Experts of a small language model.
Experts: 32 SwiGLU neurons an expert, 8 picks a token, a sigmoid router.
Below are experts of layer 3 (counted from 0) of a mixture-of-experts language model. Rows are named router (the router's row for the expert), down (a neuron's output weights, with its number) and show model dimensions 112-167. Each number is 50 + 10 x the weight over its row's rms, rounded and kept within 0 to 99.
After each expert's rows: a language model's description of what the expert responds to. This comes from a sample of Wikipedia text that the model never trained on.

# expert 47
router:45 38 52 59 46 44 44 40 54 40 39 64 45 43 64 66 33 37 43 59 55 48 61 54 41 49 63 67 47 68 48 51 54 30 49 54 44 43 60 64 51 60 53 46 50 47 60 76 36 64 48 55 59 58 66 58
down0:45 34 45 40 48 65 59 38 54 73 53 52 46 49 50 48 29 40 65 40 47 42 47 67 51 64 54 64 52 59 51 32 43 47 56 45 53 47 68 60 59 37 41 33 38 42 45 44 48 46 47 46 51 47 57 40
down1:58 52 36 39 48 41 34 55 58 54 58 44 63 42 38 64 53 54 38 62 42 61 42 61 46 37 55 51 68 42 40 55 56 58 74 68 45 46 46 43 57 48 51 44 60 48 46 58 55 44 37 44 59 64 51 56
down2:47 48 51 61 45 49 61 54 61 57 56 51 48 26 64 39 51 28 58 51 53 49 55 50 38 58 59 49 69 49 54 55 50 45 44 78 63 49 31 63 42 56 39 47 40 53 53 50 39 38 32 57 65 56 47 56
down3:52 65 31 57 55 52 42 55 38 46 60 51 26 52 64 42 52 54 53 45 55 52 55 41 76 34 54 47 54 58 49 45 57 60 42 53 46 68 53 32 64 55 44 57 50 47 45 57 52 48 48 60 38 45 48 60
What it handles: Prepositions and conjunctions linking a verb or noun to an object, such as to, for, with, against, than, and &.

# expert 4
router:45 51 51 68 55 47 34 68 47 59 42 48 51 40 63 59 41 59 33 52 44 61 57 51 43 49 56 43 61 72 60 42 55 41 41 54 39 47 42 45 46 46 40 56 30 41 38 45 42 63 35 53 43 53 57 65
down0:39 45 44 45 52 42 69 51 48 47 35 67 54 41 54 46 41 56 60 54 71 58 59 27 43 52 42 45 52 34 44 48 34 44 43 69 36 33 66 46 53 43 68 55 55 46 59 56 65 62 62 44 49 47 50 58
down1:60 49 58 26 31 61 57 39 64 51 64 43 51 42 33 65 50 55 43 46 57 69 51 54 62 44 55 64 60 63 62 62 62 47 37 61 44 53 40 48 58 65 57 54 61 39 58 55 57 54 54 49 32 42 32 66
down2:40 51 53 51 46 62 54 53 56 44 54 43 44 30 31 38 52 53 26 58 44 38 58 57 55 39 72 54 50 56 34 46 64 37 40 59 58 51 49 62 52 51 34 48 44 51 46 44 59 48 62 64 41 60 39 35
down3:71 46 54 52 45 61 46 34 51 33 50 52 47 24 63 46 58 49 42 60 49 54 56 39 56 45 33 40 50 44 49 57 58 35 60 38 42 52 41 53 36 52 42 36 40 52 39 47 62 48 53 54 50 70 55 61
What it handles: Interior subword pieces of foreign or unusual proper names and rare words, such as ia in Xia, ton, ć in pećina, land.

# expert 43
router:46 40 67 48 57 38 33 61 40 56 43 36 45 55 65 49 36 42 45 54 32 62 54 57 46 59 53 39 65 49 57 52 48 44 70 46 49 37 43 54 43 57 49 44 36 37 41 58 36 58 56 52 50 51 35 63
down0:63 30 74 46 56 53 65 45 62 34 54 51 49 62 38 37 55 57 55 51 54 65 46 54 47 37 51 45 32 47 40 36 41 51 76 39 43 63 47 46 48 55 38 44 46 67 46 62 52 61 72 43 33 46 50 51
down1:56 49 61 48 66 51 49 33 45 55 69 47 59 46 69 54 66 63 63 45 58 54 47 44 43 46 64 55 49 57 59 46 53 66 52 52 59 29 39 51 32 48 36 52 60 68 51 41 38 43 46 43 57 46 43 57
down2:67 56 51 56 51 53 51 51 57 38 50 47 45 47 55 66 61 38 45 53 40 45 55 53 36 48 33 53 51 69 43 46 42 67 26 55 50 46 51 44 44 45 53 54 64 63 49 50 65 51 47 36 56 46 25 51
down3:36 53 66 48 55 55 42 66 50 67 77 59 49 41 41 44 49 33 46 37 35 75 59 31 65 64 43 53 53 58 54 37 55 33 46 51 42 49 57 51 53 49 26 46 68 41 41 54 48 47 40 64 38 57 40 44
What it handles: The article "the" before nouns, plus list-leading hyphens and blank spaces in tables and infoboxes, as in "the same", "- Key people".

# expert 32
router:40 43 72 56 45 41 29 50 54 51 50 36 61 41 53 49 46 44 52 59 43 45 56 45 50 61 54 46 58 62 62 47 51 42 50 61 42 36 36 39 46 76 37 66 31 50 53 58 52 54 48 39 64 64 53 55
down0:40 58 57 57 60 37 37 43 51 41 46 42 36 54 49 48 43 43 54 57 39 61 38 42 35 60 58 38 53 39 48 71 52 53 46 52 39 48 49 50 53 61 53 63 52 51 45 43 33 48 47 49 60 32 53 40
down1:54 56 46 32 67 49 40 59 47 59 56 57 61 63 53 48 42 48 50 63 62 39 42 61 20 66 50 62 64 45 44 36 64 60 50 42 75 32 31 56 47 38 36 84 59 38 40 57 60 41 67 61 46 43 44 60
down2:57 49 64 56 33 47 39 43 57 40 43 39 46 49 54 52 30 65 36 54 45 45 46 46 69 30 47 42 40 55 68 56 31 66 39 58 49 24 47 52 46 55 79 47 59 52 56 49 49 65 41 48 38 37 56 39
down3:72 61 54 53 48 55 44 56 50 51 35 55 59 49 37 63 40 49 58 38 49 61 57 40 58 40 63 45 51 55 62 42 58 54 50 69 47 51 52 39 45 37 68 53 44 56 58 31 66 50 46 48 40 52 46 40
What it handles: Coordinating words and, or, with, but, and table cell pipes at row ends in sports and election tables.

# expert 2
router:32 50 76 42 45 37 52 56 42 31 57 45 48 36 56 41 44 45 44 66 44 54 39 55 63 56 56 68 60 58 53 39 55 43 76 35 47 37 50 51 50 60 54 43 26 40 49 55 44 42 38 51 65 57 56 52
down0:36 58 45 49 56 42 48 51 37 31 64 50 56 50 36 36 59 40 53 53 55 57 38 44 34 43 59 50 68 48 50 37 43 44 52 49 53 42 54 54 47 60 46 51 55 44 44 45 59 57 47 43 53 55 48 37
down1:73 76 38 57 51 55 54 53 34 39 65 45 48 45 41 52 64 49 63 49 46 59 50 64 55 56 52 50 62 61 52 33 41 50 32 43 65 47 50 55 55 59 53 65 42 43 42 55 63 37 42 49 52 57 64 41
down2:40 63 68 55 36 39 59 56 45 35 62 45 40 65 30 43 53 56 50 43 73 59 54 48 51 64 42 39 48 56 77 41 50 60 58 67 29 53 76 49 60 57 76 54 65 62 57 37 56 59 50 42 50 35 52 54
down3:50 44 45 55 47 44 50 34 52 48 45 52 60 29 56 54 67 50 35 68 55 49 40 59 53 57 43 44 70 42 51 57 66 60 64 47 49 40 42 58 50 61 59 45 62 43 45 41 44 46 54 43 45 67 39 39
What it handles: Unit abbreviations and settlement nouns such as km, mi, m, kg, village, town, plus word-initial pieces like es-, bi-.

# expert 41
router:55 52 50 62 47 63 36 49 66 43 53 55 50 65 62 38 38 35 39 60 66 58 58 67 51 48 60 50 56 62 55 62 58 35 41 69 53 35 52 52 44 56 45 56 37 46 40 55 41 55 47 54 70 56 66 63
down0:45 38 55 44 49 43 39 44 51 64 25 62 53 68 40 31 54 48 61 48 57 57 31 39 50 41 49 53 41 39 48 38 75 41 55 58 40 46 53 49 47 63 55 58 48 46 67 56 21 49 51 47 52 55 53 46
down1:51 64 40 53 58 45 44 52 35 59 49 63 45 63 47 39 33 50 48 59 62 47 59 46 46 54 65 64 37 51 54 36 42 72 41 63 52 46 58 57 46 64 46 31 56 45 49 65 46 18 59 74 45 52 53 72
down2:55 37 60 68 51 44 57 71 32 55 45 50 48 60 61 56 47 39 53 40 40 41 73 56 44 49 38 44 47 49 59 67 38 49 42 54 51 34 65 48 40 45 36 56 52 49 28 51 45 60 61 49 74 29 62 61
down3:55 49 44 28 42 55 53 40 68 49 41 39 53 49 52 70 51 47 55 51 34 47 50 43 49 59 45 44 55 50 39 46 49 46 57 43 49 25 54 38 61 55 65 51 53 59 41 56 50 50 63 48 63 41 34 40
What it handles: Indefinite articles and ordinal or numeric words such as a, an, first, second, final, 48th, and table digits.

# expert 19
router:44 46 42 38 62 38 41 43 43 45 37 59 55 44 59 45 53 69 52 63 57 61 76 61 43 48 56 51 74 45 59 47 57 50 57 43 52 43 48 60 58 58 47 47 42 42 48 53 34 64 35 36 53 54 61 51
down0:48 39 43 51 31 50 55 43 38 43 58 41 45 60 44 55 52 64 44 46 58 44 25 59 60 49 25 28 54 60 51 45 54 45 49 34 45 45 65 51 61 43 62 47 45 50 35 50 68 55 42 70 45 39 48 58
down1:53 47 33 41 47 36 56 36 48 58 55 42 47 62 41 45 48 45 57 52 53 57 48 40 56 46 51 57 56 45 45 47 48 43 51 50 41 51 61 62 54 54 36 44 75 46 48 40 50 41 57 55 61 58 42 50
down2:35 41 60 62 33 57 46 45 61 50 59 55 69 44 52 62 46 56 47 46 52 41 76 35 47 65 31 42 48 40 42 44 51 54 62 39 63 47 41 54 36 52 58 45 39 56 45 49 74 48 54 64 46 45 50 37
down3:44 45 41 57 65 41 44 49 64 43 50 62 58 57 50 49 52 77 63 48 42 65 64 43 59 65 47 39 28 35 46 69 67 58 43 53 54 53 64 42 54 70 56 63 41 56 45 45 47 63 46 71 59 49 42 47
What it handles: Words following was/is/been in biographies, mostly participles and adverbs like became, well, known, worked, married, located, plus line breaks.

# expert 7
router:46 48 60 64 41 33 34 60 65 47 59 51 54 48 59 60 36 30 51 64 39 43 70 71 52 66 57 42 44 53 47 47 34 43 63 50 43 44 35 56 44 53 46 62 35 53 50 72 22 51 40 50 56 69 56 55
down0:46 50 43 64 49 58 56 37 38 38 34 50 41 74 44 51 41 35 51 76 41 53 54 66 57 56 44 53 43 33 51 51 46 26 48 36 60 46 52 45 48 41 31 52 49 33 64 64 49 26 53 39 82 61 67 52
down1:51 43 52 45 62 49 27 50 49 50 58 65 45 47 54 49 50 43 55 46 50 33 49 56 17 53 50 59 38 40 44 52 56 43 45 57 60 51 26 47 57 47 50 54 61 55 52 58 50 53 60 40 65 32 39 59
down2:42 61 64 60 60 60 60 35 54 51 58 52 46 52 47 31 60 59 86 51 59 55 64 53 25 50 52 40 43 39 46 54 42 55 46 50 47 72 53 55 55 74 44 55 35 40 48 35 38 35 49 45 56 56 51 52
down3:61 51 43 54 60 56 45 49 51 38 47 40 63 70 39 49 57 56 42 55 64 46 42 55 55 40 53 34 50 49 51 34 62 57 64 61 52 54 54 54 55 50 55 52 52 51 67 48 57 37 55 43 33 47 42 37
What it handles: Auxiliary and main verbs right after a subject noun or pronoun, such as was, is, were, had, been, to, for.

# expert 57
router:37 44 54 45 41 56 32 59 44 71 53 44 57 57 62 58 38 32 53 63 43 41 59 78 55 61 40 50 53 61 61 57 46 35 71 51 41 38 39 53 60 44 45 45 25 49 40 46 35 66 48 53 59 37 54 38
down0:46 58 72 58 58 48 40 48 47 44 55 59 57 40 43 67 36 57 59 53 48 74 53 43 45 30 56 73 32 41 49 31 49 47 65 37 57 50 50 36 37 53 60 72 58 44 55 43 53 26 33 45 53 58 41 33
down1:70 38 61 52 65 56 72 49 51 40 43 45 47 52 46 63 49 49 52 51 55 48 54 61 49 45 54 45 59 77 61 60 56 67 57 39 53 61 48 50 41 51 53 54 61 61 53 59 45 44 63 43 49 60 35 39
down2:46 36 50 59 40 52 33 27 49 46 42 46 49 43 63 43 69 49 61 57 40 59 54 51 54 53 66 43 57 55 35 56 36 39 42 40 62 61 42 60 48 41 55 55 35 38 49 56 51 64 39 56 56 37 51 42
down3:46 58 39 38 55 54 55 44 65 56 55 42 58 51 57 51 61 55 49 45 53 50 57 50 52 59 48 28 37 38 42 41 54 37 40 62 52 53 44 59 73 51 35 42 62 57 44 51 48 51 65 55 35 69 45 65
What it handles: Colons between title and subtitle in works and citations, opening parentheses before birth years, and on, Born, Died in biographies.

# expert 37
router:44 54 62 51 45 37 35 58 68 41 54 50 63 45 46 46 35 36 45 62 44 56 54 58 38 54 58 54 53 62 56 55 36 38 68 49 52 45 33 45 42 53 40 58 33 32 58 58 56 53 54 41 69 64 63 60
down0:56 41 46 54 43 67 50 60 55 43 45 50 35 56 64 33 47 45 56 61 58 45 51 54 52 40 21 58 50 53 56 49 43 46 33 60 49 46 40 53 45 56 56 52 67 46 59 54 46 43 57 56 68 56 61 49
down1:57 59 55 45 60 50 56 43 56 54 33 53 38 48 51 69 72 33 67 38 54 63 38 68 29 39 52 41 54 43 37 62 50 42 36 34 31 56 47 53 58 67 35 46 43 36 48 50 56 53 52 64 46 65 63 48
down2:45 32 62 46 59 28 50 44 58 42 37 53 29 47 33 63 47 70 42 63 35 38 60 17 50 59 55 48 66 64 39 50 63 49 34 47 45 48 60 57 36 47 41 63 62 51 37 48 58 44 38 50 68 53 49 61
down3:51 60 35 35 53 62 59 49 36 56 51 61 26 54 62 51 49 41 60 53 63 59 56 72 33 44 52 56 54 47 54 65 57 35 52 44 57 43 44 35 45 48 54 65 29 56 56 61 42 43 44 65 37 32 25 59
What it handles: Subject pronouns and relative words opening a clause after a comma or period, such as he, she, it, which, that, as.

# expert 62
router:51 52 57 60 60 44 34 38 63 32 50 44 61 49 57 34 37 45 44 59 45 57 69 49 38 60 51 65 59 40 55 59 50 34 39 49 48 55 58 56 53 65 31 51 21 35 38 63 54 63 46 48 74 59 54 61
down0:35 47 57 41 39 42 53 39 74 51 61 63 53 52 59 30 32 45 42 75 34 55 39 43 47 35 33 41 46 33 36 38 37 50 48 46 50 58 34 70 46 57 44 38 57 44 50 57 51 39 49 53 63 61 74 55
down1:56 53 57 49 43 49 52 36 38 30 52 38 40 54 47 39 47 62 65 44 69 45 51 41 58 35 59 74 38 58 51 57 55 55 52 36 53 54 51 33 36 55 50 60 54 61 46 48 33 43 57 42 55 58 48 49
down2:59 42 54 67 23 54 53 51 53 58 46 53 46 43 36 54 52 34 62 36 57 49 53 52 51 49 48 30 67 73 67 62 61 52 56 61 58 62 52 41 52 39 73 59 52 68 45 74 55 69 56 48 41 47 55 58
down3:34 30 38 50 41 62 50 44 47 44 53 65 60 59 67 34 44 38 44 38 52 47 49 34 51 42 42 32 51 45 46 64 47 44 49 47 41 46 45 42 49 67 54 61 50 48 45 36 52 35 50 53 45 26 52 53
What it handles: Table pipes between text cells, especially after names or places in list tables, plus commas and semicolons separating places.

# expert 26
router:51 56 60 68 58 49 49 55 46 47 58 65 40 56 66 43 38 56 42 63 63 55 61 48 38 46 50 70 56 49 54 41 36 57 56 42 59 43 48 42 39 58 54 46 27 39 41 57 41 46 52 37 51 51 54 60
down0:61 63 55 67 37 51 50 41 48 44 59 55 46 45 58 58 49 41 51 49 57 56 52 31 50 50 42 58 40 43 52 51 51 56 39 63 46 59 47 66 40 45 68 36 46 53 65 25 44 54 32 41 72 52 58 48
down1:54 45 42 51 44 57 56 49 40 63 57 66 67 46 51 25 48 49 42 54 45 48 44 43 29 44 54 37 59 49 62 49 46 59 46 54 52 41 61 53 55 45 57 42 35 37 40 62 51 41 56 65 40 49 63 40
down2:38 49 49 40 43 48 56 46 52 60 38 39 62 58 52 61 63 50 65 51 48 42 24 37 41 55 62 59 61 43 56 43 46 44 67 60 62 38 54 50 53 49 53 62 31 42 40 58 67 68 58 55 54 59 66 35
down3:42 50 36 41 60 41 53 41 43 63 38 31 55 42 40 76 58 32 50 42 47 50 33 51 47 65 56 55 50 51 57 61 48 54 58 40 56 33 59 47 55 63 49 48 48 50 38 56 68 46 45 62 53 38 38 51
What it handles: Digits and number words in tables and measurements, such as 2, 4, one, plus possessives his and her and particles like up.

# expert 28
router:29 49 48 48 55 46 47 47 41 35 44 38 47 60 52 54 41 53 52 61 50 62 32 45 65 57 54 56 55 74 69 36 47 48 68 45 48 46 51 55 44 48 67 58 36 48 58 43 35 60 41 52 67 60 60 49
down0:46 44 75 60 59 48 35 72 49 22 97 59 57 44 38 63 48 31 50 56 56 48 48 43 49 59 43 60 45 58 63 40 43 52 31 39 47 56 38 58 49 43 44 46 61 50 61 52 33 47 54 41 44 63 76 43
down1:42 54 46 43 68 55 50 40 47 58 29 41 51 48 61 29 70 52 52 52 52 56 47 47 56 44 66 54 69 45 52 59 61 36 64 39 33 43 53 51 41 45 63 55 54 58 55 51 49 48 48 40 51 41 42 42
down2:50 43 36 40 34 61 52 65 49 59 34 45 52 54 56 39 61 69 64 57 40 47 53 52 54 32 57 58 54 44 60 58 44 38 44 54 43 42 52 47 41 52 44 47 38 48 33 45 29 63 51 69 39 50 44 62
down3:51 61 49 44 54 56 46 64 51 51 48 45 51 52 58 51 40 51 72 26 59 56 36 35 50 51 51 56 48 56 59 63 50 51 55 44 41 44 61 49 48 35 49 41 44 41 59 47 49 49 58 45 52 53 56 42
What it handles: Short word-initial stems and common words such as war, battle, la, go, fire, fel in felt, often followed by suffixes.

# expert 60
router:50 49 43 61 51 43 44 48 69 55 56 58 65 63 55 42 35 40 32 66 43 55 66 79 47 64 52 56 52 46 59 61 63 49 53 40 60 41 44 58 58 61 39 59 44 35 39 64 48 61 52 51 55 53 63 70
down0:50 34 51 61 49 59 38 48 47 47 58 65 59 54 65 47 64 62 49 43 60 58 58 51 49 43 34 56 44 32 40 34 45 41 48 31 54 57 62 57 36 48 74 52 63 48 62 62 63 45 43 59 43 35 43 57
down1:60 59 42 38 57 49 41 45 58 55 56 40 43 53 49 58 35 38 47 43 53 52 50 50 48 49 35 33 53 39 57 58 53 31 51 68 56 55 46 49 55 62 57 46 59 34 31 59 62 52 63 77 55 60 50 69
down2:47 60 39 53 50 53 41 59 63 23 53 58 30 43 56 43 46 53 41 56 48 58 43 65 57 76 37 59 29 44 42 53 61 35 66 55 40 58 53 62 45 34 52 38 37 42 59 61 62 69 58 43 42 35 57 52
down3:65 35 37 51 56 73 48 52 78 55 66 64 57 34 47 54 34 48 44 53 59 49 44 56 40 41 47 56 45 44 52 63 57 53 34 52 52 53 58 53 59 51 44 32 52 54 59 54 42 41 36 62 44 48 49 53
What it handles: Main verbs and that after a subject, especially in film reviews and careers, such as gave, described, appointed, wrote that, plus table pipes.

# expert 21
router:65 56 49 59 54 44 44 45 47 38 50 51 55 50 49 62 38 42 45 49 48 47 64 71 55 75 34 51 59 66 57 44 46 40 54 58 50 52 33 62 55 50 62 50 26 44 67 58 54 68 39 43 52 60 48 52
down0:43 50 44 49 43 53 55 71 50 52 58 52 29 22 48 61 43 34 56 37 52 58 41 41 47 60 52 58 50 54 36 48 50 50 46 51 59 54 61 62 38 28 53 54 60 39 30 59 44 44 61 48 56 45 33 30
down1:39 44 56 47 46 47 56 60 48 56 58 47 41 41 64 46 58 57 61 60 45 54 40 36 58 39 55 45 58 74 47 58 36 38 53 52 55 38 44 54 31 59 40 64 47 60 45 38 42 52 45 33 32 48 58 25
down2:43 50 59 49 57 72 50 45 44 37 40 46 58 78 37 50 56 54 58 41 74 48 57 55 23 52 47 54 41 57 36 30 50 49 49 55 35 46 43 56 55 45 66 45 35 35 63 62 70 38 46 58 56 49 23 45
down3:54 53 43 68 56 38 44 49 42 29 53 60 40 56 31 35 57 44 60 37 52 42 58 58 55 64 37 47 48 75 44 32 72 41 63 59 36 50 53 52 57 42 52 50 61 48 41 57 53 45 53 38 67 44 56 40
What it handles: Final pieces of proper names in infoboxes, tables and coordinate lines, such as Honolulu, Norte, idae, saur, and symbols like ′, †, UTC.

# expert 46
router:41 51 60 45 45 43 34 65 50 43 54 58 57 42 61 50 50 27 18 55 40 56 54 72 44 49 51 57 58 72 63 52 43 28 65 59 61 54 35 61 67 59 49 32 43 39 33 58 50 58 45 48 61 40 54 42
down0:46 59 38 55 59 29 36 67 47 38 71 56 45 43 35 46 56 57 38 57 47 59 41 57 49 25 65 51 46 70 53 57 62 72 46 42 62 54 55 55 54 61 69 51 67 67 36 60 65 57 45 45 50 45 44 41
down1:61 64 61 48 55 58 70 54 39 48 57 43 39 46 47 59 57 51 41 54 48 54 55 61 54 43 43 63 58 56 37 64 49 58 44 32 34 28 52 48 40 67 60 61 66 59 65 51 46 44 46 53 61 47 69 55
down2:47 48 38 39 56 54 36 60 39 44 44 40 56 62 49 44 57 54 37 42 56 45 51 51 59 46 41 68 61 60 40 77 46 42 49 53 56 55 52 44 58 52 55 59 46 57 48 70 39 40 62 38 60 46 46 49
down3:47 45 57 66 46 57 72 45 47 53 45 32 36 48 28 42 42 51 42 38 49 74 20 56 49 41 57 60 48 42 43 52 57 47 55 47 52 47 43 55 39 54 50 55 49 50 40 44 44 43 45 49 42 53 41 39
What it handles: Dashes in year and date ranges like 1879 – 1935, plus commas, parentheses, and clause words like who, which, between.

# expert 54
router:19 53 54 57 50 40 39 66 56 51 59 30 55 45 61 56 48 36 44 68 52 58 47 56 59 44 53 45 64 50 50 45 45 47 52 41 44 39 50 53 52 69 64 49 40 38 39 60 45 55 45 46 44 54 56 64
down0:53 42 48 45 57 50 61 47 55 55 60 50 46 62 44 30 46 42 41 49 67 34 51 46 55 46 72 51 49 49 68 60 75 35 45 20 47 71 55 59 50 39 58 46 39 43 62 59 48 44 38 48 71 52 57 44
down1:57 50 44 52 45 44 41 57 51 58 48 61 36 55 36 36 53 43 45 53 57 33 51 46 41 33 54 40 33 47 37 55 62 30 36 38 65 65 48 42 55 41 71 34 39 53 48 55 58 67 47 39 46 50 55 47
down2:67 37 57 30 47 70 40 52 38 71 56 48 52 65 41 45 52 47 51 53 67 51 58 40 66 45 52 49 45 37 38 62 56 55 48 48 46 56 44 52 56 53 43 64 54 29 24 57 59 44 78 48 63 61 57 51
down3:59 36 57 54 38 52 47 62 59 39 57 66 55 45 47 42 56 38 46 52 74 45 62 44 54 42 55 48 46 51 31 53 50 39 52 51 60 70 50 42 56 46 38 48 60 55 50 63 32 56 47 67 54 36 39 44
What it handles: Line breaks before headings or tables, table pipes, the article the, and periods after initials such as T. fragilis or R. H.

# expert 49
router:38 39 43 59 55 52 31 54 53 38 51 51 61 53 59 53 36 55 42 70 42 59 49 64 53 59 60 64 66 72 57 41 53 51 72 30 45 38 49 69 58 52 49 61 29 44 52 71 34 53 44 52 69 56 56 51
down0:58 68 51 61 41 56 50 60 47 51 51 38 36 56 39 34 38 53 60 63 58 74 52 44 46 59 55 39 47 39 41 58 57 44 43 35 64 51 51 43 44 58 49 36 36 47 46 67 53 61 58 47 55 60 30 56
down1:52 35 39 33 41 47 51 24 59 54 43 46 27 33 36 72 47 65 55 46 51 44 48 50 70 55 55 45 63 56 67 42 48 52 45 43 64 32 47 55 50 38 43 49 61 43 51 40 60 60 35 29 28 55 52 48
down2:62 38 49 60 68 46 54 54 53 40 57 61 43 46 46 60 51 47 55 64 39 36 71 43 49 33 51 41 33 27 48 38 54 51 54 52 50 39 60 42 70 70 72 51 52 51 46 40 57 54 51 56 30 40 39 46
down3:51 66 51 51 48 41 56 43 70 48 65 35 59 61 63 54 51 66 41 34 36 54 59 58 56 62 42 47 61 35 46 55 53 56 53 38 52 60 54 49 49 42 65 53 29 39 55 54 65 62 70 52 41 64 49 58
What it handles: Ordinary content nouns and verbs after articles or "to", such as used, owner, building, bomb, published, announced.

# expert 12
router:49 40 41 47 50 48 35 37 59 52 47 45 37 56 60 48 34 50 43 53 44 50 58 58 42 49 47 47 61 67 52 39 42 47 70 58 47 37 50 59 53 62 52 49 39 40 49 47 34 50 51 51 56 52 56 52
down0:29 39 53 46 50 61 43 57 38 47 44 61 50 46 40 40 43 67 65 26 42 57 53 47 46 52 50 64 52 57 57 52 49 47 54 50 47 42 64 43 46 69 57 48 46 47 53 61 62 41 44 51 49 47 34 67
down1:52 44 58 51 47 66 69 44 58 59 52 59 54 48 47 63 62 48 51 61 43 55 51 41 30 45 64 66 57 52 53 49 54 45 33 65 56 55 62 52 51 61 40 48 36 42 37 60 79 45 41 56 73 47 48 42
down2:60 30 61 53 50 56 55 42 48 35 45 38 49 55 42 48 65 39 43 39 63 49 46 47 45 51 52 60 57 58 79 46 37 56 53 63 59 55 44 59 36 41 41 46 56 66 34 45 72 54 54 55 49 48 55 55
down3:52 50 71 60 59 31 56 59 61 43 52 61 45 38 54 53 42 46 26 55 42 47 47 54 34 56 37 59 57 55 44 61 54 54 40 39 44 38 43 58 43 41 40 49 57 44 32 47 54 41 66 72 50 71 40 52
What it handles: Word pieces, often the start or middle of a word after an article, such as re, un, con, pro, or de in Slave-trade.

# expert 50
router:39 65 56 43 55 57 36 62 62 45 50 57 60 41 45 52 36 49 46 51 50 51 69 73 44 74 72 45 68 66 56 57 49 30 55 41 44 38 41 43 69 73 42 37 29 38 43 68 48 69 63 56 56 53 59 60
down0:44 47 66 57 41 46 46 42 47 53 45 37 39 39 55 71 42 53 43 69 34 52 37 59 51 56 52 51 59 50 66 46 51 53 38 45 57 53 53 48 36 29 69 45 59 42 57 35 64 36 30 44 68 53 51 36
down1:42 55 57 65 54 75 51 68 52 50 33 51 70 51 47 79 68 49 37 45 43 53 55 48 54 67 53 43 37 44 47 68 52 48 37 59 46 48 47 37 31 34 54 65 52 55 56 51 52 61 34 61 75 61 49 50
down2:70 45 49 55 53 51 46 58 50 45 51 65 51 27 68 33 41 49 55 42 54 75 50 36 45 56 48 50 40 48 43 50 31 52 68 47 56 57 36 49 49 22 43 58 76 47 58 53 32 40 53 66 51 63 53 51
down3:59 42 55 52 67 57 50 57 53 69 46 31 48 45 70 45 58 49 51 46 42 61 39 41 59 55 62 58 55 47 45 52 59 61 45 60 39 37 67 31 45 37 43 54 53 41 48 46 52 41 41 38 73 61 28 63
What it handles: Line breaks, table pipes and semicolons ending cells or infobox fields in schedules and results, plus pronouns he, she.

# expert 59
router:22 44 53 54 40 28 32 59 40 43 60 50 48 52 48 54 41 37 31 64 47 59 46 56 53 73 64 55 55 57 49 34 35 38 51 48 52 48 55 63 40 56 50 58 42 44 44 49 53 61 52 54 51 47 47 52
down0:54 40 52 53 53 66 39 53 54 38 39 46 55 58 68 54 62 48 44 59 58 41 49 46 55 58 51 64 58 52 49 51 55 52 37 37 48 39 53 58 50 69 57 48 30 46 52 53 53 54 35 60 58 46 45 44
down1:40 31 48 59 33 50 48 45 49 66 56 57 64 60 46 52 51 32 48 40 31 43 38 43 53 38 51 51 41 49 45 48 54 53 44 58 49 58 37 31 39 38 25 54 48 55 46 51 45 59 46 52 64 48 41 64
down2:51 67 53 56 53 57 60 55 45 47 39 49 48 41 59 51 52 41 46 51 52 42 64 52 52 42 42 46 55 47 49 42 33 32 58 48 55 46 44 58 46 32 55 54 48 29 55 61 49 43 39 55 45 33 42 52
down3:72 51 40 53 53 31 43 49 60 44 51 39 64 50 65 50 66 52 43 53 38 64 55 53 51 33 58 36 56 48 67 58 56 61 53 52 47 57 49 38 63 63 48 60 68 67 41 54 38 34 30 42 42 50 45 57
What it handles: Hyphens and list dashes opening infobox lines, field words like Born, Coordinates, Genus, century, and final pieces of hyphenated names.

# expert 51
router:37 59 51 52 57 37 37 43 46 46 43 32 56 37 65 55 55 40 22 53 46 70 48 51 58 69 40 48 61 62 58 44 31 47 60 52 43 48 43 67 37 54 56 57 39 53 71 66 51 43 46 54 54 57 51 59
down0:61 48 70 60 50 59 51 53 55 39 66 65 56 47 63 53 28 59 44 42 57 56 59 48 47 63 60 46 39 58 22 73 55 48 47 60 40 49 49 46 48 57 54 77 45 48 27 49 48 36 56 61 54 60 57 57
down1:58 51 50 45 40 48 59 43 63 56 51 57 59 38 67 38 45 50 40 49 57 37 54 51 48 49 59 49 49 50 34 46 44 38 44 39 69 67 62 46 50 35 45 48 30 53 30 52 40 36 55 57 65 52 56 48
down2:60 57 51 67 45 60 60 60 59 44 43 62 56 66 49 47 51 52 44 55 31 47 48 58 43 55 49 69 55 48 58 50 54 40 28 50 47 32 40 33 49 52 55 47 58 42 60 36 63 50 64 63 51 56 37 50
down3:58 69 52 46 67 53 39 51 43 42 63 51 57 33 53 46 61 38 46 27 33 45 66 37 48 62 31 43 39 57 44 53 38 61 48 53 65 71 40 52 44 54 26 59 49 57 46 40 64 48 48 55 61 53 53 55
What it handles: Pieces of Latin species and genus names in moth and insect lists, such as -ella, -i-, -idae, -ensis, plus Genus and Species.